From a checkpoint of a small mixture-of-experts model trained on Wikipedia: 4 picks a token, a variant of SOAP for the experts.
Below are experts of layer 6 (counted from 0) of a mixture-of-experts language model. Rows are named router (the router's row for the expert), gate (a neuron's input weights, with its number), up (a neuron's input weights, with its number), down (a neuron's output weights, with its number) and show model dimensions 0-127. Each number is 128 + 24 x the weight over its row's rms, rounded and kept within 0 to 255. Numbers have three digits each.
Before each expert's rows: "comes before" lists some tokens at least twice as common just after its tokens as in all text. This comes from a sample of Wikipedia text that the model never trained on. Tokens count by the router's weight.

# expert 34
comes before: " | ", ".", "–", " |", "; ", ", "
router:133108123153123102149099147093135127125154132135141138123104133139117119142140164168094148108126139134115125137119118083181109122130144110129110088082093125125137149157099125124191135138153114136110147100153150119053174142144130106122131116106117084146139144131145082147111167129102111158139139141130140194161140139158137127170118147121169128137102141141167118165100160180131168146129
gate0:182145144130103169114124131132127117117122097153138104138094118125079128133151124070131073139130136130160120105120144117140159125139123119129159125155124131160134148145171134096104103155142159129163154103134176108148122113121128143143109136110136116146166131138143137101169109135183152169138128130115121156135155073144133178141114108152134168109080106127180118177175099146109126129162
up0:115118132105158150107148116129108112092178125182134108162143155119088135125118125097133052117142136119108107139133148137170160159143142126148069126146134111150147106158145160145141079114145112112144128126105147135093132101155183155125118136101119107104167097112106112148133132127155180153134153154104073123093175145120077138119148125137141118140112160113159132127132101136102117121134
down0:141144125129175076162146134133131110118183138103120106104085130154110118156157137123157152090120126107129116132119107095125120102147097113100164100158141140094126101136163101145087119125166137196097137115126136125157123163088085126120148147116118102087114159150131122126124163133117083155189122141130134109108149097111155114141112158135108109100116110085115148114114115181125149120130
gate1:111088125124121142113090157094107117156110113124088105084133139159134139118157124194112114140080118089145130186122074145133136126155120132117093095136164094089130119081115173144134129116094104100148139124171139156133138151123087129098179152128128131143155156135141112133143104131152132106110148102128159137162176174096142130123117109120144108105158125162125108142151151127156122125131
up1:188114115157098109144075163111117138161124100142134138130139146142114122150125119166092118160099126130128122117104122143116114139162146127100100137129136092180162110139129117142118085124137137130104139149104129115123158116145174166129145111108159109143159150145124108125141184122134144164154135125090186099135201145116151105130081117139146077106139109111150137134135130108083117164158
down1:089122145132134141167105114134129131125160169085137122143117151063152139105140150123155115144149122087143115123113128134107139159149076128160114126160135181081116127126114131109152152137127136093181111132142115141111118138118103116112131151177130150098109091102182104129102094108139095135103141093124104179105086170097169130158148108148120124106127122141099095147148166130152131128130
gate2:119134150093128124132103149097140142144089136156123151147127101096141099112128130123129115150099107141192174080134083144090136129111136167136109126093112148114121112115111083130139168135122163124129106138132127123138118105137117078140184113124149177130110105110099108147081137152109078162158115096146152122111165145153151156126108151194144123101124132160090160125141123142139137129158
up2:138147137118121110138124154094119176150125143129137114150110132123132122168180140120111098140092123111164124105163116162116111155159137156148112130141106125149156131088095114119173142152105151139093173156122116146110155113143070162155138180095171121111130112124151123114111148109139169136092089105139115112139151214110105130115123109120133109110166132164164136122146129141163145141115
down2:091098098090114098131118143135143111145139159108120126096159142129154102120136089143108082125124108116123152120121173164120057129154121106131182168155121150115167168140137092156113173162086095132134119128134105145142130065105125109150079119140141127156146134147164136137153133134121142103136154146118124105110132108103093102109115088120106113163142123136174146119116124092136140112162
gate3:136134140149132100151140127141138156147132098135161172132153093122163116154107149125136154162088136146113139132115103099117099169151176114144120113120119139197134137119135119106133082139143169129108127126149136111180130125123121129144099112157135086167136117158114149154088123090122138127111108131147126156133122067132156129124106167121176119121124108113167169120094158122087134192163
up3:085131118129134132133135134116133156116138158155111085151103133128128159123120133143157147155132137086134130180107176127159113125145169139101147144138128110133146104126175127181134098137132118127127108138136155165123087134082110103169101157088130155157134152111116132161173123138143155122116128143194141155161178128109099176146121104123135123138102129127094142156163122127132091095072
down3:150129125174157132144121139143148142109093109100094134143196139139136136152104129105145158152093143194125105137137173100114113179147129136131145100130166152152126119092129138144141138103126111095066117131099114106132138168163126094113115114156122098133127130133112170159101126102110107114126096124163154202138110121135141159098111135156159094116145117150138149107103163115118126140128
gate4:116155156143110126137116148121091162164146124125137141150148129135125123142131109117122071148143112159167128126121161129139105157120148143146119143139154106142133134113124136129182121105114137177134177097126117113111155095146108070131152114088132134104164170112116130111147106079140137132106089160136125099126154147099167146101092103165118159077090079105122125145168156082128103148110
up4:173129100175137121151120119148138157135164113104163114164122141136153143166159129131108099144145131111121130079164158108097138144164115117121117119136138126102126104132073131121146127140140170129136146149082115169106171124154154128118161107102142089102133127145144055124099149124137122166184089128155151130115134165098125153173089128148151143125123120154155115081142137136110125102128
down4:074142131115139137186152105113103155139134132170111090147127135125163144137084159164141138124138129132130126106147135130144144109112183156127120156173140121111162099093124152147161115103151075167158122061100135172130145152112147149114125115157147120121130112094123183130106136089162129098124148159106128124141138135111109155119128178114146095130115107122160135166145129121137112164105
gate5:141111136080154124131096089134098083128098142156155091118123107108109144113140124129118125134146107100103127105084128120142161119092161125086101156138100121139118094156117113130103101162115117133124124109151172163151159095138127160125104136109130104158163139136123146117129114150104175127128089144157134211114189083170139139151142116128127119089092140079146126143123124114123123121142
up5:096117141108151140113103106133091141123099088074175127175113137122094107102092110134066129107150129088114132108107100137144118121140103162116129114127136124118134100067130112136116129137050123098115149149124144134121119145130109136085126126140148123136115079104133118117148178123161101142149098106139134147117151118185145106158137073126140113105146155156140131094139102094130144101135
down5:139142149111106124142120114125152137138098162144107146107094123159171108133170140161114124131134140104129092128131112100144148137180136120091120102135102108103099071123124147149174165092115154089137116147081142106138103115124106124059131178144129084129135095170130154108148133085155166150165090152134141135112116128179139141122134147128144127119153141106132114080130108152133148101149
gate6:084117173072075134134142119101135143140105110152161140130069103108112108147109120127116117097134140132134130159129151169121086122096123106142153186115120152111120101165140133087113146134122099136116125081128131138080138127146177117113105097140091151102113158099103158141108089115173146105147141111132097123106126140108133123111120161113174140161105123158109139114112171143122097106110
up6:107117086148099137126150158122142103104150128117172089168107167109097124162131136093136152144112177145143122159109131152160160156098145113105125106138116092090141102132122123137140138071162126151142129124125107166111128168111126141115119121149133143116134124154162128143159164115102197129122152098133155090171129129144099129109126122105142138168110136086166127171101128174140126105093
down6:109113136168114109111132161084125151112177119138139107096154160179142176125126115147153152131106098102172106124118107131104202110124117130136140134170119112149120092137114139153146151072137121088172142151103122139108101110086113142133150146169137136160144116139151109152124094144152120128130185131114135106117116122113155122118090120120108119099141133121113082111155081139167096119121
gate7:082144141133085091146095129096102107178131151142111131113129122138102033122124138160116124149125113161115133110113164127084095115133104080116118135164089107114142113138120103108119133120120130125108138161128152113073133081132101095093142108166127150107100134128110140125107129103127138175110106129132106107152142151162118136148153131135063149165137134141140135133138160132165126133097
up7:114131130122113170119095104110109111152091105180144132128138139157134124109114107151145122185112131108105112133147098164159107151076128130165085124130121120087137153154134143132142186122114128158122185192092143162114134145099122134158106136107085140107145123117142136153088100137121170122171104111137163116116097119120084144102142143162124126127108091150123124115147127161162107118113
down7:170123137139178121099081158156110101130185148138137118163082116169147141126147136152140127126116132139150168147106118136127129146101134145117126157133094094145157113118138090089159121076116082154137106148211180157110127140116116105129122124113123124149118139089108136097148097100134135107153110119178126119139108134162111083154131108168124125125109140131150134142137112118114122165113
gate8:150070122118116081118159172110187089142106143140159126146136130121109119131125137073103113146137135085117147141122117142121112134148151099063136112109161106113124152128104124128158126134117147148139170130108109078117108099144138155119186136109114126139102161090112133125090132168179126141108150140120084115146135156130131105158145129143109142125066133087120178148134137122122147122128
up8:143170140152151153128123105095134142098156115165122124111129108166157149150089160153097080098102134136130093151149125131086152146132120112102107114128136160099132110106109142106085074136106140124129158142170139141138103164145157113146164128125127131137151103101099105083112132120150086130178117130129144171090141091086094159113113131115089148114138118157161155103135089122148118120100
down8:130138163150119110093144074123102122130104103085152108145138127123132112112129133138143131158135133159157123100145147120108111114127086124115078121151115125122123152072122124106118122122117143114142146159152140171125128107097100130118142131102113148164149139066137086134133077132126082105135146145116115111076105174084120153131119095100180128140141125155079118080141118159109096097163
gate9:140105155122133098113105183117143183141114152156150172122106109098140113141161108082109129145132108136116134073158093156103072126089131181179171084103126155143123147158078116089143131166098130131098141136111129116123175110139123131164141129108155109118113131143112132131110128145126135133108160137132099105133120175124124105115128125151148118105154103128087124117123172134146147142153
up9:159161137154130180166148170075156166113143114168112130087117121113166147127135132130091167162151129186135134103126157107108103130138088089119115115131116123145138140127117089146125117124097148100147161109181119172132109156113112081130130088129112141125127138165152099107122140132083121157129132127165161145118158073179165116134141096114132146135137149122130123113134140138130146118141
down9:092162095146129110088118129111110143125155093098109118116111157136143111141153153085116122124198133136138147136142117126124166151138120110119115154168118123110137099134114062146095129095145144135165123125127111098118108138101133111141149081126088147122134135142116147111141121170127086134168123111091162131117120089113156140064129095183116094096119161118112159097092118111159125105133
gate10:103147169146121126119162119124088103160122140118125118150093086102113086088102119122119136138128120101125144137111093145089123147118114111195097088136117120155122134161138125134142108131147148157108127129134107141186180091132120150133115100114144129150150150117139153083131120126152122179127101095112126165130153168115118102141162099129159134135112157076143157071133112124151099103168
up10:133130133123135130166188161132099142126121178149121131143107152100089121140145101168110154135103150118112115144104158081139059119119114126128143104134080172110185140150130096123116113113159138121124109128144176147168175113115110153094132145137124101123090152130146117141077117100123121114132144140109166130138129159096140126137125123142152086114098083116159132105160153168104136131143
down10:129120123166100140111134141117085085131113098125090111063146086103124148136105124141086111124122119155115102128146116166119155135079133133148085164148139103120101111095139083137141137119159140142094151145111151140104133159124132109134127184118136157109141147129097077099077112106149093120138122122144125134128094142164075133146141114161083093123103131109153135099122089111129130099155
gate11:096082125124095193130143126074082146154111108145163148114191114110121146102166121114169128136134126126113142137128109168104115148101160118121121193134135191152115142161108105119132130133128118137115135123177126129129133113141114090155106107164102145139120134142097135149118115142099154121121132136127123138148115125156105147069137111123147145142097126068145115153146167148136129174141
up11:178095088140086111115169153091153172125158112112153130136146116141121185112170132096127144129114147104143136146079111124104125162117148136120097135122176152128140135126102096120113138158185136154148152093110075125110125158105110137085166121138125128133122150111130095130144169128061099165134134131090130163148106128163120118138125107137145104113111133106100132163101147117123145123122
down11:092169067147152092128096108160137121121101133097147069138105149103118090142142129162178128142165103109130112141124139117149114134133134131123099127106077158124119160114109101152120129127150137145160120154132104115083071128130125151096108128154135120135150090158132171137105143131104135090180139115165139103119166156105142173112120143090142123138131093121138104152107125112145115095161
gate12:130086137162127114126119157118157111165117139108164144126105115102108122085132130136129105160105119096164123144158161122105149099146127173132160116124101137131082147128127112125119151094189141129109135140138088100108142153148130118169176125170154114137125178147136082124093144118111100150086155125118165146123113164096158153148110163160118148138130150159127124117151161162132168139172
up12:130153138119121152130131107132118105140131114123097142127066139121133172133132135151102081109128131133121096120138186097156147084144117146138150145146105109116115117142089150115082139106133110125148129125103105157132188140140164160173141075130136113126145133132127071120111147140075115199141110112113125162103142106074142122136093135142097149123144128166108091096099134121128118109153
down12:142084120149130097064129131146138126112120163146110123128180130100126134131130074131134108154129153135143091087125134127146098096140063174173128163085133109146144114118125118131139138108114119100114130124134119102126125119148134125139145160122130170124100134158144102157129116155152108100134135117154172133084144110122111101147083073124144075133117131146144093148178146101119082096130
gate13:161111157170110146120117100117121149160092125103182134090124110092092090134130143129108135145098110127129155150104123103093160114147119083132144091156116162120119087121137111077156108171152187111113169160142144136178127124126141138133124109174069162154124131140112131104134134125119105177145126122124148116146118142136148171146116146149124146121113156123113161072100141131126132135142
up13:108113117112110156131130095115158094147137143097125105163136129116104139135090115121171139148159106082119128109137114174103119146107156071075136137125143093098128147162144147128157080113122148160084115139130149152158149119126128097148170104144155106129125151109120145151153162139134149078098138073136166148133108093119084126152159124126116169121162129165141144131124117166163139138110
down13:113114141121131163149129147121171120065172146119123142094124091156105110138105141166093123115128123162126128099128104167160127115145107137148102097087107165131099140151103134144065099101129183151096128125137127119159128104145135136147137151136141189099112105122153118146128138091173162132105122109125067094142126113148116107128097122145106122132130143151124151143100125073139097133150
gate14:132142129137108144149152152151108145107100139162145120143126120109092091114168146109146122153110108121118141123076113141123106145074156141094187134096110152142152148166089119124164153137151133133101142158116112102078136110121145085121112086129109127121090130106100147118154153131145121121063141134131134144138117119104105114105143131126187103133119088148079136181117169141155138161121
up14:124160113174143107160136126120118111127144082152147119172121147121132171170113133130122134100148133151107122115137130128109180109077117106125118127118089128119130143110169127152124131121120145102147114123147122123147114141153146093135156209127159106122135129115121150157142127126170090135176175146136148128129146155181144131161078103111142132090127097177146110160173104171144134130148
down14:148132100133106172140150120144138168114093124096131106158114143122108147137111133172136132121141120144111178104231155163090155115084106126118142143124178143129130157112101152112085117125128122174138150124115154144140094179127108137096125081111085113146162129154140124142105103184088098112134133113136113148129091150119147115134131135148126137159094149130127123124157119122132124133133
gate15:134125140135129148122109112148141153157127148135155129107115110097131085112109138137106130151111108122112154155100080110109099121074097126153121100123122107091123156091193114173167115137135153155137161137179126129094168121122098106114149109119136117142149133144141133120117186117104093140080144119130125156118156175126110115140118135129132145115088141095155156094144154143153196164103
up15:120116093174105114161130172123122154133160130129175130153120168128111126151146145149106143141115165147152117169124129096136137133096110103106131102123106136105144126133079127132159144116124102138139083110130132132092176125122122088127148113118127093107113176134158097165166153153125131116125194155116152163156118140115126143146081137094146131145139099138134110104113180175126155167088
down15:121105149133131127144100165106127195112147168154145120153140163146118143106156120146084145150095150134155162168090157113137151135121107120101117172136137114096126128128151119157130106071134152110126109129129096086112083156086140131083141122141142082091105135135166163099140117155125123114110094170129090137118184112124130111182144129119145113097133104147108119139125132158134119145114
gate16:143131125129073098119138164084157187142090169122143145143145111091111123121139139130145143135084133102184118115167110147092102121115151090152176166122134184160112126140133142108195113116143133129139117115138114132106138119118091102104115159168120139125111151124123128129101107121116114103102160116145131121154115182148141159125140125129192146157104110111151147145122154156111140136114
up16:107105134126117017124111135130083155175110126126122102114105120115144137131170142089122105142082141162140135146154102096153112138102136064128143114123093109110133154103107164070148160156138123108101119107138163132156115114159131128143148130114157152124155146088138116149128134148165145141142147133121110100132115121110150133170135150101133123103095129143150132168142137166125115147138
down16:097142135099142136124132119154127076132181161136172124140171125134106123110127075169099127073173115101147117122123125141136123130093122186106140114147123111117149092121108133101126165106154102121112077129090133157131127153167127119121137106124143105120141115131140111142115145146105157122105111139144137113118113163113111162079123089082079094091130148143136130099131161138089172121101
gate17:124100159133071128106080132120109132148111118104148111119141126142141103108128147119118123150127105144085094144107106145092145117131126108131115118133131113116102114149124130063123098139123121125156167142133132162098099125172113095135151123167110130175186101128129123128071092075099105098138142073129123112120088177127123130143160089144100140151094111135164105123120147165122143114097
up17:126142131141130107138187106101105132135153150112186182085118102113156133126148147178124116129077123127150144164143094139125077107133122146132149161091159165093092103185123126125109151108144122126135166112149113139183132107114126162140147108137137140147138126115089160118129120146175129121153112123149114149099129101131133103141138147133136159069134152119122165134161114112133146165157
down17:089158106092170145151113110122163125102118134162077120118159137115113128128125094117136147122148154084101143132119089124139103150136155096062087107152118091135134164156105107165095143144159141091143159120116082097143116131087130135120140131128133123123155129136134179101102122167094113148114111099125173122103144144142163102103126130128102088137136142103136124126120172161148091102121
gate18:162117125137105098121107112122164129144141140097154128176185108080157122104104119117092147192121118129136141154162146111092121123124146069094136123128135133153099135148163111137177101153137100134110146152108106101168132115118074092156143143167120114142174132112116134121169100090132101119109151118150118133113146148138138146146112130130157142164131125098157168126113136103131127182137
up18:103154137115150156099140131148145101167116124137121118117100123174176114141092124124142135147103123140136140127135134108132109137162098204178116095118126081121120086044177123120110141105136151124099136100131145114137131146144144178088128106105150136144150134152139144107116179128130103157155072129112131110112144094133124137152171136136107136119148148174162140117139114115135126139105
down18:118143143115134083088144100116130111113137124118086123115125104121116137108150123149119138145172152169119137178150139119170140103138148106159156097124093118199166102150156174128132129109105176140149152163112122125142130173170139096156145185109149126121157141133136136146163125121082118112119167128127110130128169165158139122153129128126110145190102103125133138096145120125105111123160
gate19:099106165151119141124023126081135117165135126184172130116100124145131096092118117138110128129104106085146156123120103153092124091137122142176155123158106109129126125083129137110161171114102162120152167137096156114120128144091104108115170137142166126163150134143119117161109135145127132134110132104111117126111146143142138087123102140134123120108137161157123154109116131120162150150146
up19:128140128109108118161107141085146149086128117113125115149114123181084088176141140139113120073131142144090119106085119151161154134125115112095105090162126144102147063154101128153153120154118140126106096110126154137067133119078151172106162151137130124118114132113125117145098129146096166124139107102121136092122158140181122103118117141127124128164157141095136110143114098122142126092128
down19:135117135152151098123108090107087100148132100120140128161142158124102153131075098139164106119102150123100118128121149153116112194115139095142155131113144129109139169114077131105128130059121155141092124144132085126168151142143144155106142092097179121125125108140111133133109160091099060170126136127102161136125120130114164137153141123154148122119131142127122131101149096108156093138118
gate20:127131113151117128133131115118157143156135161109110152126136117091129077126080143119103125151109125138107176167102093139110127106097114101149135136139133125105132081117145167138159139158134153143102162121123169119131106122081186097140140125145155133129109094088134122114123177134143128173142153086101154137103118141143124161120157139135161109144083191177104115107087124099159128121117
up20:121145171096146135129119141132093127096089130140137139112111123146086143106165106116136105095148103137162133153136144144111137096134112147116156096151103147127106077148099093115099116109110104095134120143121062124131129107133078128111174138106108130112115130149118145140146100101094110088078123110185143073115131151125128125108101113167176161110150105130132111113156156133093109117170
down20:142185126168128126141148131115161135100150118114145126117093084114179115167150132147177112127106153118142134112169107163128074119126113096142141140083132113121152110144104144103141143134109146109181095150088113112142138130158136117124165158167107105138147110133100158148079140082136115110146135150098111133111072125140155134092131133138145148105085137126119101101132151157155082127141
gate21:118125159121108084138117102141137129135121156167135137103139118086138090130109161133172146144145101090127157094139116136088119151099141114088127145112092147146104095136117139129122146091171123150141093141173162172110158126144166106098095103143135136122137141136138162145086123098119117133134115095147144131152095179147171151174137096130122128177126105126126134120115163191124115159150
up21:136109175122082136116133150113146131161117113110111132086147124112148139136139116145161125140162113134136116079105125115138151114127142113144124116164128139145111110096137106129098102163120128132149112088152134163157181142098142127145112144114101181153124136133140110109134114109181059162144120145079148119142128094153131159101145098125110145171048126093120111117149108164114130170130
down21:121133142133145102135102113123154116138115114093125123141103144117128110098122115102150093057145125148113171154094119119121140100122172142123128144079105152104067150129163109134129143149109101137136148120133142112118122135123112113112121136111122130137143141134136173110103107130143046122131096165125181107129117071177162144171115141085117133152133168153154144109164126140152171150114
gate22:128092155123117141120111135129104135143098143131177185151107103101111138137149137090124170138121087096119132109115117135128120080119167106137149133129086166142101132148101102152171120133150177125115166145141140117092121138137112134127142122148173132141137127133087122145112158133121092107049149078139150115117160138080109129116103159165105168148130125132106162136142135163157113158117
up22:161166141110139111131142134137125142119128107092103145155146139089125143136134118133144094130122128157142143119143145151183124139119144120113133094089121153140126106146146141118161156105094132137179136096112120111158132151115125199118168079173131107137173100076144174089134129124195125138135101107117160123122150085127090147093121099111133108144105150134168118099113139134152158162126
down22:140104135131155107114097112112159120117135129109130099134155150141141163094163145087143096116137157153095179107132113110148149148168141128166162124172131118143097103089151140114131132128102133097122120104127141142135129161138132096100140125109107109109109109114184100080118081119149093188128114151116156181145103148141113160173131127083137112117146132086152111106153097107149148137152
gate23:101108142123083108110143145114115089150080159131121164160139113104143155121142146126099136074119133092104132144100099137167123142113180114133162116107139156157114137090105147071164100123149119133137135122148123086133122126142114136164104137153149138131125132131100141145130143105087121121103128137124126150111116162082083162102151145151149180166070115103128146128133167150157125174118
up23:128130092164131077162126132133116147114125137127147138147145144131107133130186119125119110119134159146125108162172104150106110175130129161104121156101156158144134163111121104142207130135147098123115087107140094135139166116138103105120110190110187098117121152116133115138173126156116122102102155137129144129140117142109105087083077135120149128131125106120124173114109167120123119162149
down23:131131181147086133128086106137122152105167095131083103158137124102116112121186174130152125111160151148142152146159103152141103149151129122109131127099091163156149142139141133124102142139086122117073124125145158111179169156117089116067110109108117108119125127095166112142115120137128149129137167100132141134119146126162109138116090113117189176114142148131147138136095137137137120139116
gate24:117124126113104139099137143100085117106145147092162144113093130094132099119105154160130153131129115089106117162073081129126164102095127096134174141112152122138120150165141162123145110123087136144116202126150166121106156129130154130178137079130126125135133125109113138137129183086152131129154145105089121130132126161166124111136149115128153119162140159144118104109080103095149146110132
up24:112104126102119164131128137166147105126145150106114165150124119121144146143131110103133156064155129093108144119136113107109099089153087098170153126149145151114098118162116133167142117110155166095127155079142071128126133174115163133105100139108118167101102134151130116129132104100160118157114116120141123164162100139137107118201158093132137145127140156158091136112145145120121140108161
down24:112164123122127147096126161120124132140109110143107087145112165137090145174113160129116085143075100125156142185150101110157082160080116145130140143132106089160111178123125109156120098131117093173125137176128092149118160125118096128099162138150149117140116169094107122138135148128125160122129113157134119139088102156123147135097130158099150080135160104122110118124114124147125091118128
gate25:135086119142145111117167114132125139144112168089146128120089116087172095117158134111074122131131123134116148153111123116149144144092151125104181124102189148127133141153158123112130163140147159141114182172139166122106097131114125138159119162107154145115132105098136135105129127117116145128146136144150120134103096174077147153123093150139152140125131073139090158109114181100145145113142
up25:141106126110147080122086116119101123112093108095140157120207114112144166138110148130084143166170130116099105130172100134113111102148108119164090142098119109136105111155129138126098134125094141109149145128098120119156114129149146131136113121183154132137163118141116125101123121126113069117102116105064118137088107149139109117148159168136091132122170116118154151111110102104131160136143
down25:097091128101128123160117144106082118130119120133124138117098152135109079122127098115138138152162128095069134106145100135134133104199150128136162097094133117130109154137166110128181116069115102140135131141116126103153157123169148121139183125149123075099126125135089161105146118127135103129156093115136117119148157150133083136115135126146141172132123159138137165131133068130130111125159
gate26:122077109149119100113154093112088107152126128140153126117152120082132114130116149095096151126125124106151130122111121168120103172109176123113143134083130138159101180200138116096149093110160093122070129151135134107119141114162150123158132129175091111127132124094101146122124128105114153113087138150089134137165096158137133123121124133126138125132109152156137147146136159137126153188100
up26:158131144143131168167105151130111133124160154162142100076169125152109149138134133183159164137137134136137126178093155123131119151120122136148117133116144131168136144101134147141091122112083159116143153108127186134135115122127115111103180118115122141135088146100129157121167101133153116137090083142105125116148127139226107156138158126101125154131110145139121121118167125148149131114102
down26:134141133124113140131107107143147085042164135068107111089123137107118134141139142137123118135152178092109118128123136115070129136140083139116112128153139154177148170127126120086139137099109154132126119154130135097176095156151101129110121139137144099134154163147110148123104136118097125120137103089106119139131122100138072176093119153143118172099130092146103137152108129134142115156128
gate27:113119153091123093110104148108127157122092095167109148152140101134105171115149144159111115122137117112105149096102146129120159154162146155134146119115156137134101142146119122101136089123128122136145169125156145145111120096164123144083099133146088132113153187088087123093105107062127129136082089129151079141138108159121146131148149122162168122099102084139158118155125118133117148111132
up27:105078161140106135116175142115135121116123112098101123166153140128128137156113109093129121121125119126152133120155107139106160090115110093106172126160144104072140115151108148150107148131133139154101112144109131149098158096100141133124110139132098147138114181169105140147118100138163143115094129129123151152159116111065121110176109085114094155175154148154123136088170101136135084141121
down27:148136105165147130138139116116119137129158134141138143103145135129087130141160149135162104080159150117127118106104123154123124147121145123162133099118101116148093140101110179141133106119079127083111155135129116155183103151120151134078150107135106076151120060109103102092120090139120115135138099115102164151147130165101108116168122143169133122101099112075088140101153128155113127120120
gate28:117143143154119110121150170115148144154140137103111148096123105090158063118088154150071137180132124176113142129153127137134098162111109124129081094121150121103121158131151170144140099151130097113118102117170103151154149100143149112158165109124122127140144122121125127127124136073123095141133129108157153133150132135132115147162188131137140159130147148105127118104088144091128151113067
up28:126157145163100089128126155093130188159140143146128103086127140124142136148116117142076115137105140151127115136110098099145111191120114076126074107112134142101158127111108138165104137134137065103106124114127159151117182133093060148139123152106139094129123140132140113153144162114150114128131148118106153141118166131099127142098095138124150126129147124146112132151117155120096086163113
down28:170125100156145162132146109139147113155147099103143124101107107139118136141111136120118191114118132104122152160152131117168111153189132147094114087142132106133139145161178109092106128111096126119128091101141144135152120122135104125119155129139115153103117129152126109104146147114089133095118160099131094111090157138153130154131095124176121098155131108105085093120075098164086127179135
gate29:122139124138062114130100137136123143129130125130125099054159144099136125133118147100087148106145126122153114074121095111122119187074160095109115124116190125139143108167136118156149129116182144150097104143154146114128158118111128111123101093126124134135085131124133137126128134109098103107125140151121127110157152147117148124079152151166123133154117116118091173097087165116109117147148
up29:150157110144062083124150150131137093160108120134144110150119130085093114113131140082107121126150127138154088136145117150137070107106133109106129155135117108129124130140098130089155135125141071140114118134144129073178117107122152117107136119152130125115109189117141107106117155110104118086126155123099150093099121104160091093109128144118092126168117134132127134147099090166131127153081
down29:149112110139167140183072114127147113123119117124118115112108142126113136120146147160100161150177146109176102119134133150111107106160125138099111148148128098158085072125182091109139107136139095119141135107134130103161164127146122136139123126086149144133107135132116104116146124125102121094145124080095116124133120116110110077137118121146110087054159127141163087151116146160128104138161
gate30:133073115131099104107099149157111123109137138123110120120148137089099118122140126179100111177127132086150129129137164145147105100119135143128153116141096152134100131133075122122104165124114124136094149109122090117106189130122148127141155098155140146106143110118132112102128104161130095172109153148130143124166065129098154134090111146117167124168085134133106110116157183166131131167126
up30:108136094116140124121147156118152209105116157135124120139165116136131114132169134137151110165100118099100124112108143175139087165114138099084138147119148171141142119148086111102175139135127142145119127126110131139114136120115130120107144117128124097102119119123124145127156129128111141077118102107154119065166130153098084125109153147113160092133094130077169123157106133174095164155138
down30:171143122099163111149150153113144134132125146123186138119128127135160089163179116132130182151133151122170135147145112124160155164121172118099119108102116128140097152096134105107140091112174151126108128126172163108170108103143152114134155119146116111131127156107103154148075101124186150148172108152121119158150109140124147098116162118128151122131115111116134126144112116181135149137090
gate31:111140115136145119098124106121098164160147144122163105144135122102111118134147147090138137116127108108155183110116142153118125094098163140111137116122063143163144134072111136098134103128151169117109153141143100104113124147129092099102108106157134175134103124082086119109091146134096079148114059145131155124142123159123111140125149166146166132156111149117130130155126164163139164143124
up31:132165129162135168136104120172144145072082135193146110098124149129130181133098139101122117111071110097118122124142093138091144113140131093130120187138118106150133108128120129080095140189140149134138134145102136124084145110103172090110117130125073143125146148166155137151131152131137094127132138121155120153126114121095126115155109135138129135106152126172124138138132105113142090137112
down31:091114102129129139092095142114136184080105108122142109118154122136136087127130150133121115135167155092137165165155156139101119099134115126119118173140106080166137126138122120116127123156099109161157170172154155146105122140096105124173138087121164120084140110136115086127135109102131119102136118171142096143175103129137151089137095124112154108098131099145087126137121092122111160119154